Experts of a small language model: 3 picks a token.
Below are experts of layer 6 (counted from 0) of a mixture-of-experts language model. Rows are named router (the router's row for the expert), up (a neuron's input weights, with its number), down (a neuron's output weights, with its number) and show model dimensions 0-255. Each number is 128 + 32 x the weight over its row's rms, rounded and kept within 0 to 255. Numbers have three digits each.
After each expert's rows: a language model's description of what the expert responds to. This comes from a sample of Wikipedia text that the model never trained on.

# expert 52
router:115106178118186098210090157091130125092132084203110176081110136063124181160121085127129170136067121173071084149088145116134156151091140158033114083144182069140145132210076090128130135125176139131116111088102122094148154139145134125110119080088133139166108148106106067091141101148148173163131161127134218129125127198135143123123079119137088079130111074158159113100078035123175126121168109164094130179154141103111133160126147126125118138130137112164138150139164110158156131079141137078221105090199131152106158119125118085128124147143106161151085130155177148085165080129153124138157208157123135161118102107096107124110079135190115106142130134110147096141121139076142131141136142185179121129134123162085189099116156127095125098120137142090154136165124093128180123131140093
up0:069075127095121079196112096164152119086123153137108122150069098127071157104185089142136158143149104145110103123134070143106112125098135114160135126140177072249129089163070116173121117050098165139105156144133148082179101119113177146125098094110137137122111115149122108155142086152147117094107093159201150091129110125066173127132174132172121095208144078176094147103103049103140122128123165146149114122125095143128063160171124166098146135101075110113134126085090121106157125115089134190106097091136101121113160140175125069077123114072145158185155081148146157075171148139144110133088123115146080081118119131126137109140154180142101107152213096142184099137115098084104112123145126114130108096136115157109131107164177026111156115126099133125153142095155133154106074101105084
down0:167150123142206129155155122109106093151067086148184184183150176124119076087107118093153078143094118142151145104139158145178152117062146133217096071106116094170122149141127087052088161157116096116175163099184145114098129130165123114088117165191107105098119101153119125087125136111116104093062133095046156100135125120087110102080123117131153162140139143113140088054105122157101166148090122133099138155146149173115147083098142088162158143092134128104131184146108151138137146146187143110150109132074078128184132129089149102117158128221156042137106109144117127140088140086149107132118105167147113201147146164162120095171098110097121060110092130146127126138119100158139084092126194158145105169122139103159150163152099152039140131162146135120102076119128164165113146204121122
up1:135111194111164162117163106088112140122046085079108164139175139190112128151105143171142108192100096123130160169130108181089168152121134079088122150085131123143095148135071115117118130125145152124133118116085132142073119119103158075171099068157124088117085152112161149098095105126129151153161101082141120118114117147130106094110083123108128073099136093113143144132158145173126084217145182114094140150126134169151153112107147079074162096085108108071159187080146112164129149134109175141119075096168156145132159104102169128147101159195096117137107093159188108169164109085105161158142232075137093135130215171084136162174161077134113165157148128155119086157141082124097126159113128141146129184107162103173060173143124080115139129137119077102135172163088045147128122137120125
down1:167092139098151126077117150090115187142180148140141100103191043102162141114116095191096151152124156137107127122107095168119092182128135187141154093141131123132153140119148132204120117134124149115115217027124124171116117124175142106095137108131104120098144081070087149095237140116140101138087155149087139114164120156152091145156190120121120101116068100185227105140110135104085101103103136159133115080112147153117117095096126166138151127097182130118143154133118136150107104134138139129160138056129087106183162131080100110083105124128106181196111112156126103128104167105087118125159081136208166159145164116131087099162169125137113127138101166122156084063188129136096181065133139130086116139159156135136080161176155106148149132118077144095104094147139114104093058133156119
Description: Number pieces inside coordinates, decimals, times, and years, such as 27.24 in coordinates, 1:19 fight times, (1899) award years, percentages.

# expert 12
router:109163157130166077164137115124124116128117090129115134097179109092147108162053112125132147151105087162063137142086184056127086193099129173139135113172187126210139138162135084112184080131161164181086115159092095093154165081116082145071128105096169141190100139098080135107142154128148156146145137153192180119106157165161082122144089114132095067137088082155119155126130064137112126119168138168139069148100074061082074128138134122164122138157103107116125191148168069169164132102105160107169113128134118122140104134096108080079079187107102123178137120110139140176144105129160144106110137135094152168056110113142073142172134149164123113131121133136047058125115158080125140120094163176128179135146150133117163098168157112091098079103132161094117157133142072123148103151160149
up0:113137160135177074151107118094163159192102133145097129163099105175133144153067084122144112162114160068154082126117111102170159141138131084120067138119116135170142142075142089138133147109170107201162090122115105110073164131150172098039139124117061094160084167114159142104098046131174173114109093123129147146117139142135121129155132108077135107151106095137131136141057092123152099131143128110124160166051110178149073136117022124116128182200118127113107118148105107127114143145114174143111070128112114184099126117089147114101098205102106109156122123156154170121131132134133111083213112126107164106086134109111103137120180142094110220104082101138075109091142088068115119199135162157117101137141112122110121147104123095126095129104114051144128120104119150042100084124103087
down0:102178103116139150149089186160179083125088109118105103115145160117113167138110112129175149063141116159089170100207187139131194127147153078075097084104133111155151132123112206146116140104159192135128095108110098079126134087100129131139100182200113137142091179128113160172114117098154077080123120089099125153062178127134078166122055105141132125122130111175078160156120094097104086127122125097168092169133104139128160152139068113113206115099099127099156214102053104113149136137161137131127105145134065076068115085095154137144137103149106097093149125127146113126094142183133067128147153108170118089166161080156120138071130122109144080160160057103161129119089101154153108170127162134095113160158124139156096050112113084098166151132139181101134147103135090106130162152140177
up1:088130181117188093158121122131118160102131148111139165141122146108155092134135073134099108169124064169136124102142073128110090145138116093099128136188149120177154110155161072161126106153138105187130141121132133110137197109145145078146113114131158122132108124079140144090037143122134170114141150170155146168090095100103122133164115147127112104186222113142147143136125160146079109099117075116163137172125074204180172082159129095135147108134146122163114114163109063110135137129136148143128120131133115166168083078117064196154157096118100117136178100154140145110129052119143153109104086067143064120124162094183113072155084149063103094106066076134138143094094128132135116155078084130055170149132101205083132185169076124148089149159163142112158163169161145138136073170086098
down1:187104122081111168179095163147110126110099123124138137122208164097107081102111134111158126129151110066094119122179160102142115104075181099118130108091178147121118139141146137088139149122160079161161194092119112143145087125122099117110186119182106099111093122180081134101159136129082107116078078154120129126132174118151157128150176109129157121117120171057093108130152071175129184126123122153150195153138094120112130057171172152107184167150167152130140116083110164144075116178102101055067140148100062132136200068076147140140119188155131166159097143160038135076111137182156115092120155105156153196113131188120142124175128108188122111171162119152084090175135137110128112129111126132122174187143100107134148105136111082099099104153086115091087116134089111119137061119154160
Description: Word-internal pieces after a first syllable, especially ol in colonial, chocolate, protocols, plus ect, ant, ut, and col at word start.

# expert 33
router:168092143166156146179094163106081154150175097106088193129113101106107144144128089106238176136107122124095100148082133070085154120077119211111132075142173130189097097147070099101114100147153186140128046113114102102145151086145122135161078106097138179203122165102095087136130108158140189152186140137136143183090137166119137136146084131080102111096124092172143089162074058128144133107193121167149127155141135163062113146090124113162083130077130104138121183132123088139085139102142161145209097107130142130118148106090129112123104144149114156182100148189147128120171085125139159127085156135086117125115079137106118105141075144173076101086089151128107101132132152095095129127113158204179130097147145144124154113146159185085128079125109157132130124143161097124092123151145172
up0:106105129176092108138127104115124112160067096161146147139105093190141135152105105073181093112120131170123094172141112106131133092104140176135118127132131083107157076112136138137130116088147193121100133110155148184189155080075099077142115137119096094135111090154126088123146124132175111103103178094083211122107085155099125144165110080127100124171077148104074109104086150154147138120183113131118153195070081172075127091105160171147096090184156153153099146136099119166108129132122123133202074131091174148174208109139165159118071124126108196173143136158100126161125085135140146089180128151135145113159159115129159179098127125145092123127068060113154089118085161099146134136106158177169122139189051144153121112146082082116158102193105193135122160121110161092148164168147065
down0:121115097159176155130079097127096120129109122142114163131109173164239096105152167118113109078181137100136166141106119100135078143137152096144160117137108183142135145069115087114128126111060066121155147159088124079096184141130065152097153149155138144159123092138082079170149114160138106189119116161108079141160158092185084089069120126079146125171177101150132111191136143121129114127154153208119112134133133113157150126142101118117073160126101095166143143107090156139108094208118127093127143143115065199077088115082140111138085088135083140110156137138123153149099168080123137106103163123169165210168089089158115096079127129140241134053179162127124112122156140090127143118115144089146103086081103144129105110136128177148179069101093156138106123157099118150129139097107165
up1:143137096180165054140096157106130149124126096165058138127183103102113146160098055110129206113153117046106100058131150105116134156115136140224151101090143115196125160113080109077163127153089109108073084113170141130138096080148118133137188213154124112129140120058131143121123118144113065103145096144152077145149100141122110133120053142142112172095089094119144113189135161155136044123177158165152150113097120145118121171141131120051131105135157103120077145146150144146124113112114152188119093110153079110127151151115196189122092139146167127134071124200107119101140179094107118062138069104157109128088071156122121136131145148109124078141138148102164146095166147099098125110124181100150132129145136136131112109168114084169160160110101152134110182183101171136141095097146101
down1:126150165153154159115159133209148084159171154102094086106128169110158072163109129124130159115165146173135119130139123094143143113152120042130105158171153105119073171110118146150126152103172119158147163181138074133150116088080146108101112060121088118107090152122109110188114118092122159123080088184105171125128151139097081075139140114144160140062128106166088088148080101128110105183080093113101110153130147133142051109063121175120083114123123126109091075153119090116181173060153100131073153199133124103055135155110099114105131081155071146133154104124127150143087112154098139113147103123070089116131121085138059140161119079139142105102199151166130131186101128161133134136132078136093088130140127085120086052146080066081161156159109094140152046162159104140127125097127157
Description: Closing quotes, parentheses and commas ending a word or title, as in ", ), s), plus reporting verbs said, stated, wrote.

# expert 28
router:103131148166151137189070088092147113087137080176089123103112117072084159118157147085148129131091112090068092154055139063152109187105136138039114120141170071119155096196070095124136149107153189124151110106128087157141149106126109111135049075069109154156133151078089096175157095158109164123171127126141116122125137164179121131126104142104115046116119132207142104162096114115130125115168164167121112206133108112108107198166153106157098111130105066157119182166156105145099143114099157160201112109142090141120166097120143086137086094105082151179099108102144131132143087106143146163105127132110104146071114115130104133150122124176110091097092155138078113114076153101149124114082166216116174125109157155068103136134160151109118120094122146135111154128148110101075053121139126
up1:161139120145132142144123117171096116118116133154135083166146155064090170090161158121104178061106068141160114082120162130126140126068154161127068151177171068145159147172105098086079097196139090157167106105168117098128112105117088100126066112092116134124153151128067129110127133163069150148135117140137102105174053181121105117086128117119125112114096154149130118154112121119125158090156086132120102140129149143140063104157199137144159076143117102124165133101186078178136196181147120142118153117140115110192149091062122093118117159137109106148136149100133136127055093122121147145061116152073142120064097115144156124245148169156160137164173142168146125142118105133142088197148178107123119126116144167081140143118142099089076145186129181123136180126212133103139105130063156
down1:103138139158151122124162095185121131146106170177163166088092135178162111116146143163189112120134109172132133171102073104085150182123121115153089086176159139151043147149098128124125154194080103167133127154130087168117146146153114195095138064139074123122134172059127128175161102170156143124170097069104083161140096132160074112103181069116137103150149166127165154117156163127112132124108109162107068105131151153125138157103139129062119109166142078136096131173142122134153132100163147134147079082195053063097100118087159152086112151100132093096100074106164102160119145134089128127109203138094097110129095164097120124174091130113107156127198148165124147107171170164156162102101119094119163127149192150099161135094119169078111044106150120177182120145090147111099116126087090
up2:124160174131146030122157132133101161130149145110178117107165184084132148110142142147182128145101109129131158126142187172092136095091139088133033147179143123138061077201129143168113136117064124178160157147150155119138089127107132123098068153111149150142152137144085189143095080111157169162142121171145136079165152117158158194133180137151131077089125218163181148156098091117109140119162158171165124130124107037139154102126126078078135071140108128145131128184073132132093143145107190175083101107138085098118186130123112096173095106190143150134108130119103112171142127089136142168117111133112122136121123133121058073150108157152094099116155081097119125110098201154155116187114143089134084068164091115121140152135129094075148106106124141146142175113104161100083149130119074
down2:073167111133164092126128133107116160141126157143184106155094109135144104107161166098154087162110143106165168090171130048106136178130117166125141097156134143091160101107113139164114141177141145211073179164134073121178172166118170108199121135100120155105145090141085145157146152100138128137129154099098119102159110103186184193108129114157126103113126130176121120151114154123184182102162138057117201197092155115104195168177096074128132152156065068134157156070124143126159131120173132084132115094100120194151130121132139109081147147122152111116095107106118147163097097174144073125137127190188123143205123129141098127166105157162121132133072147150100143136103098141124160136131050126141108139129136140147179132178148182157162124103093102115053137102068208086115137102155153
Description: Word pieces containing z in names and places, such as Mozambique, Byzantine, Ezra, Az, plus table pipes and the prepositions on, over, in.

# expert 29
router:123154154184174099156123095088135124093129073139161134197186142116092177129117080143179166165100083128121124140105124085080171122106137129096075062129179105122117139180101113114142115177097125140157073174108100108172105111153105129077051061106118162128136115045143116167093128129143201146100092127122203100136151170139155110083092056137094107086103098154131120104109082113135136153171122153100110167158062103097129135070143189126136139170137114166088162134127094180168179121120111146153132114124090142101202123091130116096097136079116173180122129177092136132195112143132153110097120151121141088114110106129120127131101133203129127133110117170082101140149083042101119116119195133155156114100169179158121091188165157118106139099101113118112155166146164155122067109149157
up0:178123128126128097137128155136101127097152150132124084073128158133130137111165117084090156098115171088052068114169100160115126072116192071122134073181154186078073199167146136159152122139135155139161101142101131083158130144098096131123136123146160129136195145097134132095114132147089116099162120165124173093137155119138127171126139125226084114147164183171183143109130115061123146086102069163116164115135119162096094060158104182090130118137071138119130135117084131124117170058097095136095127049122095151063124124128060060147071137137155139124178145101115118128191124136135104153175124176135137129140132147126089108124125184146129097115112151138119136147074135112117136126158194066187128189157140124121173067089106163086110137169075144067141100115098151152070131097132140
down0:167068125083100051130204192160145125124125121116138115133124111165099137117108094141118136151099129107096145091146102130087110170114172124145147151149122156138144184109156127093165138082162214100119073123117128132086152132155126133113046124175097175146153165086161128156118163162094135095046113133118086056056130122153163112096139098084092142144150184120169114112101098117144124158108184101111144121138122110132187084136048167091108116119103147154087135118111106120146089076143107161137134100126152131079136151192139100159127085093177130083100147131138155103098107095083165161081129094150171094161123097142164142147107230144111163171130109140088039112103110126160137058113122121123102143185128142097141198053136132124200167131106140205094116139135111107143143124120121
up1:151061102170099155086141153165162154147153114123103142122157126134144117085114148113151090140147119074140148143136059168097185129145184103128108166177159125155128071205094126161102134138116093123108139163079096136197090096124085154136163105107155170193107200102138135140137173110108158102128154149071172077154118157118128146082075118034124104140116163049092131167129108164150094143137089078159083120118162136119157144081130157189084132142105109140164124069159062076115088112144111157060111141108086168117161137119116134096108125074145151107102096141102099139115105165140149102132123146103104158107220146104122161142102113136202119110121109114182169151053130083123128140151153124116133191101096106110159122142051123129065118134117092139187189155134143165136080125110146
down1:135177120120129070149122149069119063114086153124131131145179116146097112155131126072123181085171121126119100130130136067105152161178053162091175073155119137108081079129137104128175112189095119126120087085114151183148143090127142111116133110150119111170113141146175079092128151084152135232097167150116132155146155150118153093167064155131091108152090176082120135166134100082124108094164084139164099081086155168178086114195122137133138119120135141118049133130097211131171150084115122148084137147135093127093108188118121112177116115112114164155192170084077132055119126089125139161124138097132115161171184143133166137173147161170136110064099145091106118107175105201108144144165165101145126112091119136128163119121146130085171206094119118063163135115112135120106147092144131
Description: Line breaks ending infobox fields, table rows and list items, such as "Region: Zealand", "Opened: 1959"; also pre and ele word starts.

# expert 36
router:115171134145122106126113106132101148134137076130177191149131136120144105148104055138136119121112103144091081148074136074120173158062117175135090089088169099190128145156079094108142120102134143119124112138096109086146125132128087168115118129095078134157117126111081124147109087139156142138185116121191227159129194172172130105146110140135089117061117108164158065134097089073153183129142127134111109119150074087084116141102171152142123133125128131138119171146172138130132166083157094134151109129120160128121215104108087109159130157104099127156097103146175155165146101109174182113067142162151148086095091119120093095147153160174092100071059166095074100146113148124089121124029167149161168152129164132092143124154149154091094103097115195089208140120168047128128091105110158
up0:127139135171203160093179134120136161069142152163122136143136116069111160110058154191167091166131162123122100100098144141147191165165158120174144097067056097125150152122144103140096099116140105159162204087178128047129170117148116130133172142112159129157103192113096135140111188110147148116137091071129174146090177177161059119123098102142068104133120112157102152103134123166135205155107121112150134106088148161139115146159167157170173119131167133122164117131157128054178156117141104161132131142119099124168175115086099062160114157150087149107193137177167117147154064122123116110147150109089097144101148125156093135136145172148145164104084220106115186076132114102185154131098040148154199161140130110124153118122143154127153128103114117176106157162130113095152146104106139
down0:120052158158128179177150086137151080175093130118111144132089115188161131117141103153147200119069142150125148157114057060134103070126140105136100102151120136120146163125175125162149091159125103139170070144152089175099102149063145097109118123127134108107137092109102098080083090096125109123062149132156155114074133128122212132095081197156131139155122170054175118177098140105076123143173138128095158154131153086104153167148105146072135121120151183120134137104171146153123133167144122088123155130118118167141134129120137125062130074166104159142106125100058120144098159132080108115118106118137144154139139105088114091120141117163110078193069038166108092146106152132158088157180129174086078121094138135120075079111102132125126186063175111119202107066131123117164182135122123
up1:146057094165111148113133162069176087212155105163143129110163173113143167153141131067172123180178091154159140136103109098170160128089182074117145098152105136124150164057117148113124118101142192125176145115140169216088166140078120151175076090111162170175112176115125146150127159105127103090092109132153141103086134156135145143141157140101095122133090150158125059100095108106190161139133134192121098145083154116083092114162071179096133143179166124123105137127145142160141105097077146095127110133115178129121161080176113116185110153086129118160094105141140137149171124111150103148124101165112129073144106137146042058112105197091069139163118123139105183169169110122113077095060108119108144142181116143113146168142051140132141124104155169121128110141179087108162152125101116
down1:151139140125103113083106139155162138120138117071191150177219092112177110110138147160117120144184138062129129131217149115162147099122129118107146123098118177232155097112170116161146142120135102094141095147112144092088123070123131082121134174092164155141141181141128086108141125133145114138116178124112108130115145212162136131105065109117110110125199164133169144180096114096128160116118179100155124092153092134154136128146155086114116144175084177074162063132106122096094132162066086172113116105162215094149153087133119135141149106180084125124113158101117148103130143086133108073158099171164145088169139147134094117097162129180153101101161149133141151141100129147068109100126173221095094188131151143139112143196068075091055147134145153094167138120124108137088153148169121
Description: Adjectives and quantifiers after a determiner, such as new, several, many, various, early, first, plus suffixes like est and iful.

# expert 4
router:081107137088133095104157137098137130138125038129108150125143107079084161153097122117162154099149146138093120136068153174104150129065135167048099103144142075212141104157061081155140076108114167141121072133109131107117146162143130114104101126114123156182107112097120091136138094149108180181180166089162182170105163161115084150095059120060109102075078131154163129141074103138101172129099137174114175157160107112137094126144170133160113142134146131109076151138190121129112102116197126156146107158156153141112113126101141105148130183172063147170044133095130153089148130109132194153093145145128117127111086131095097141129107132199179089097141134137098044150085141072126156105106157198109139120169143157148155108111159150098100105115077092110152089109164091123103069119171111
up0:106118171133161201136148132078101137182127084143103134126196129169122134118060082102088109125149103095128085073129077097133104120152099071111128135121149122118123066113168118135100147119148181120132119125101140113127158142109105132088118177120122216100147151130148172129200112148191142156166161144110146124182196084136115152120127143144148122121147096128171128157159166105123130126126155083093123098108110167168165140167124055142173114207174153122101147084051135121102106161168082138177090151094131106169074114156155055159154158176088085120147123108187110104104153097120146140096122178116099141127127070082035168161118166085125118123125175106186103152166104117137176119055168106103184103123196134129152142096179080126114146102086142155134117179159132150142091151100144
down0:108119143101089129166112130154070112104176135141161175149090110076086171116156168066103164130110114142071139157094133142155121061097101151072176095113118173140100154085090176181135092105176139155125108107138123121129128156156130071120106112099205120144139113132160125132093128091085175097114164105156093143112166129100144122125157085096124119153142113118127104111132161161119101172201104102159128124143085110082104118158131136112103060054118087167121098132160136102166169116088175130103158118098136108093154213095097078157094099120203126112146144143098143145152128157132101105138053122126158119092097091124134090091098122154160076117151046139112177156105153133119112174178169058140157130136101165068091097219195171092119171134151176137102094131128130134144214122149165
up1:158117108134076093122132177068105159128132146169151115121107130131059141139043133145154126195120077130125125125140179157153109144101127153166092138062133163100196104148129175140100166141118074099108121071193105156144183127148116148153109181065140113115140124081155118122149098201170107146096131093116133139135067137083110145162114154077131083101105096128174055149174146136191136159131122151148157158149086091112097138127130131192126136115195148072117071095157123104134146132098111181097147160103166159089198126176120099098167110174091130184099104101131112086133164118129123100092138129105140066153106129074134160144089135149160135128128067158162085202166093097140146122112119095118110081137162097141197102140143136111169128130100156075179178144121098183197118085125155
down1:058172109210124138123149123146092081107095049099119175173076100148059130190149136140049054130103133131144077138158092101144124122127098154117132148174104131083186115114068090108119118147109069127132158184136170154111110144111115137164130164151112171156183076095112114117101076147099132133165099162104093145176181123204106195155128124179102176140095090090121154120119145106148187086159103095151153155103101090072132121125143129148090119154133148169112103099105134092149062125149120127052103170133112102139109095116069186140125124140138108079100125160108154111123097111129117103158170153152122099172147074098064146145157133094088135129126159111136163110079141175136126110154175133139130156166138104094173183069084169078115102154120126118051098135110131114145158155083098
Description: Tokens opening a new line in infoboxes and articles: list dashes before field names, section-heading equals signs, bullets, opening quotation marks.

# expert 46
router:133135099102136130193109137087077152104148100130051193131132107089137164145160060072194136129100115138135076158094128068134124106079156144102133096151121136160154094111113075085192106141140150134161081122123123068159157075133107147129135069094167166211116160118068112134115147106138142173194104157103173161107141122132122122133120126082089102108131093164144075193105051085138118097183151159096126197173141101076124148113109116135100109125118183151152179139137104150113125124156154134201106123163093133138184105093090102119056126190104164161081141137159103132158083100143148159128157179164094095147103099097104086104070170173144087135108141130126119168123139099139157140135168189144140137164159159081159105164116143065098128101093147142163155163133076165136081159137120
up0:161133129140152135130123094184141111162127113100143179122142071113103126197110086126157116075103105101161160107118090090146132160088120163147142103187106072135082166111139167186122092192118116142134078122180124133114145084138122093078097112131195127088141129144131111138114096086151148095129126133114123132124090120116185131087183124188120079148095098151130070175139093187155072144123144150080191179132152116174124121136139157096179105089148140122088128114174134141095161143099147158176114184153079167155166092128106166128126162127171165134092140190149199157128189058152095123066092110096133124085126204160068117207166168168102141137121157145117135178098152092156103111123154164079117142123162155139193137119086125092116174186115145121186191144120122104136161160114081
down0:118137184187125125128117090120081103190108146110125106096115161137087177138124170123158140249173106145138131155089104139128125141116121130113110132098121129106152095129119106090111142129120129125115115125125119127142142118155172156104137222146093153106124113072123163120099110134178122120124119108155121087166121105165160146095051056078143142191110094104125143091137116147123095126112146114129059099142090129127146100185092099141157198159157140149120122086143155057113103141129215146113099129080126136123125142114112055119087189080086110133111085177169099174112137135068143135155136151089134140055095134166131124156147125124165154132131151122145156125174164170127139103106043076092195164109096056062145128134147109118079093046144092095133138065094085146111102144054098
up1:197107141169131112166130093122121125139165126171183130079146098127140160097219133146142083090143108151083123175122167099085154086141069098160101097132148133112080072102117158136100101153141115128155134112146112074124097062177161178169095117126168146172086110114117083114076117130121114134092135133127129116164089103122145126079079145092136152104141123117147133219188149160117133119160156111146108185142131166102185131135149099129137124138128120112053135137124165030163098156150088114148139159115115076145092128094145095133102081099116089103082138051117215199103120100140083101098145136086110127103098135158167168164132080083102064110087141095147121135169144080107124168106160088128166122130113173121123068105133203124164131144055090135141096146194148084148144149115098
down1:068177166161124141152168141170101096162123143111059133170133131178145125125099087122149158169091142144230114073097139157167202155150136118109093184189127099147175099135161135117095154108141146123084162111112116158102144138127196087078142145118171124153087156122153128127096120130125099119049066106103141186089132138085108203194135106135132108122138133160030123079139167102136086115111124114114135087100147106123071133127165110134081111088107191082102199082086164144127113127131102102151129102107102118103142152101128168124104113130074178151092122141095089103152204105150139128141148113152092100133109169099106128092083162140142120149151159168089169089062150102128134126104120134189106156108148108184130170086170077166170147112165151152168192155108099151128128142076156
Description: Commas fused to the preceding word piece, especially after place names before a state or country, such as Chattanooga, Bethesda, plus score lists.

# expert 20
router:139102181148112131180174154090075093150119123106177171103129128136105123132122079112198114162119138164122068140109125120123128150103146205112112092109177084174155124131099118099111111132189175179080097165124130113117164147135099162134099077107143215147079154101131091158139079119142173151233128134175180108106159123061091132176028134110101107117081082129131081153119097099161131118172151183127129164183081151144137157131131165161144179139120111155127162159134106156134163118178124095156129090150161138094140113095089097121123132141139132154089037149133165147157102121163144132089109123117135085073068138090128129129119151178095117059068123126150096142155167110100155099103163132132156150138096136123180121131184154106116068098115179124173102171159101105098083075097158
up0:157173149129108102119083098159134153154111093144151110161132084088117113110180120117118098065117100128092117104113165168139165124124120148145097147077125172124181123164071149144074162086128114130102157082079083057124179077122112105066175079089149156146120090141138123093115049157133168129117139194107108157095102123062173129167081073123104171109166106131099107129176176067185105136095072144124134144122128146167126137135093098147081129104151096122101166154200127117114078100109137103188090075134114062136164108091083089128096132066099147147136101152066153203155119090107049138166178127095163131174146174126170092155134103098165108154134160109157136098110126096129168091136131055141164116150116123108166131087150149086109113113120135139169126188159090107153156118101078
down0:075089103082144110157087140198157117151148136140172139004090124107071148112139121063173098113154123098163157168093132113147146138132115116140102129093048144179161126193180161174133106103116144081042144156142159080086137107089126139147117120182134151142111084108093053142150136053107121108104119099182122156133089136142138158136106143098090087106139183121142155158132171177076136098137095148156096147163088094157076137090119151099098140168130155143124155154138125146118150149139128163141131084119141121143095124169175165104170107111136114078135111158082115169153076159117152171118079150126176128107122146121102139090077122153160150121176107131060165137140116117071190134104063104134097088169124176178151167170169058090150116090119104162093131107156092115102142086163102
up1:140048152128129086163153170141135110147138121134148088073076137126109129073187123115149193114139138153149115159130106101159167086122144120162126141153147039159059115161078132118134119119111133075082152172132140111092118201113130149089108117079135158145149157156072092117188104119134163143056139114094146125148079105142154105147141145101135138088135112157135176121112165104138080126121153093092131149144130131085162134173157163152141102125137153121126107117193147146217136179143148085155175185164128175103191078155110081099135155135174117094142073151112084181111056164113080082099179158147148148153163137121123114136095118152099074079110179077169154175151158087128154215106082103119165091152130110104155129158123036127176105154140141101089122150136170133125179155132119
down1:147159127141135119125129100139104147116139169084112098173208169171180079150116151125131170162148136108131180114147122100155106093085205116166157076116181133140080114151103127120163148082129130074131147093133112135087140128109138095096073094088127131188159122093143100152180102179146154143121122111186116171110140112167162082148088132108078151153143173111170042130096160122161113125156091151131115092064100088150171139135196045209132154133149133203102110115050122175098115118104084137134083110132078098172068183113109154151103114107101170156124096106117164126127155117148158077142119144099136116086101177140145135105082182101145169138216116082142107121189118091151135105133135175109054112115136103135118140149116112129128140116132112122126139162050110124116176111067077
Description: Past participles and adjectives after was, is, were or been, often followed by to, by or in, e.g. located, known, found, exonerated.

# expert 18
router:132072174177114114174102143086094156153101101167124142128151122115147162151086067148158118152097158161038108151082178068123150101093116192128107119133159082162134071141075057103103112122173119087115086117131120054172214095120071163070104103095129115174129159085148079162123125116141172147152119115154144156134188125081141131135087106120157115139091134158146064127111111111154172126145127148147157225134111155085129100093167134185088186107086124138119210159132175137128134139146130141118077151098101098112149124107106122152092132193072142164111132162116173092167104128138174118086166124123157156100080119084073164159109155176104103092106154122117078152096136104113139152125130139173132101102114144140134122147164147115138079107082137127187166134123094140106065147137198
up1:089097124174150089095075104177135173171180133120153150142118141163129099110171212124066148157146132186148088121136161107118125088080139162141121154166145144150097202139141103089059117090127155124149097126085135165152139173195146098119135145132043139167174155142143105152153171102169087107162124096127177097071135170155112079148115175129065154088135135111133118115113138184083173120107152120098090136131096102132139110163114139060164133118148121130129043135177093136138077109155091082140119137179099120189155078168092117123137057168134128109107148159165141144130103071146152123103079163132149095157089086134146123136148146133188217067196104127106130077094085136141193115154122101107063122144181157085157141134168116127164163161112120097162129165128152142146119117141126
down1:139041127026159118148100138084159142129110155144077131158143104093136108155167109208152103169170163095152140155142066162141241157145121126136125122062145184153141079170133116145104096114115145108091129117139106119146137141111150095107163128146085089128140141157146104172175122086114127084146096112102151153119091120143132145088197154097139119065139133125214097116079113062114131125123123121127156108082170142141164123100167170149123180140149151139167125185135178136107112160088164124082135102112142118188184127100120148149136142151128119051178156113117131112100093096123126124119140063158124134130092107137102133176113086152118154087067160162163119144150148169187077169123108077162170136190067167123084115097101156157103066079128091170157126148116145064106123107081134
up2:111138148143123088134104153105129092178189135143144149098087131115122134134124143089101142089073134153161109149176131143153162151151187163101171202166155107129072111117171109115137117136164104129171162078118152135136149098143078146123128081097150135124131078111161099105124078027079206099077124144164121170120149101092175094133076121079059157108157103116101115132129156133146161133127182104083136139110153103157114123164163124136077080085143063165110127101158131091174189159141188084168121098101136189146147110149122130168119137144113162149186166125139150123151099078085090140173036050075106086158181111167142102123173148125176125117122118122157119130139095180153104088155063112155131112123117190103166114114092162075128094178094167128181160148141176133119084140127134
down2:174179137072135149144092100104149117200057090094154099139158081122142110118168148107093139111147130127159115114124140138124115118120077103093168121096132120154128152147131154088097107110101139154109142130101131098158155120173199147179094134146133114122122061122098128138161110060093060115124086082155069121193138073212150153144067110121170107159090066148124109169098125104180120158112108135122116095170090151121129165098165119081124160145114114126132085130078147108044106139174110116091198095164091175151126126151064053113115094130136145089158115135121147124085049157198106163150129090084114179107071157056118129120094162183078115145092113168082151124140072115116099145137106121132119088096171147150160141140126049138099158141127168123132176138095101118095142084160114
Description: Auxiliaries, pronouns and adverbs right after a subject or relative word, such as had, have, would, who, not, eventually, just.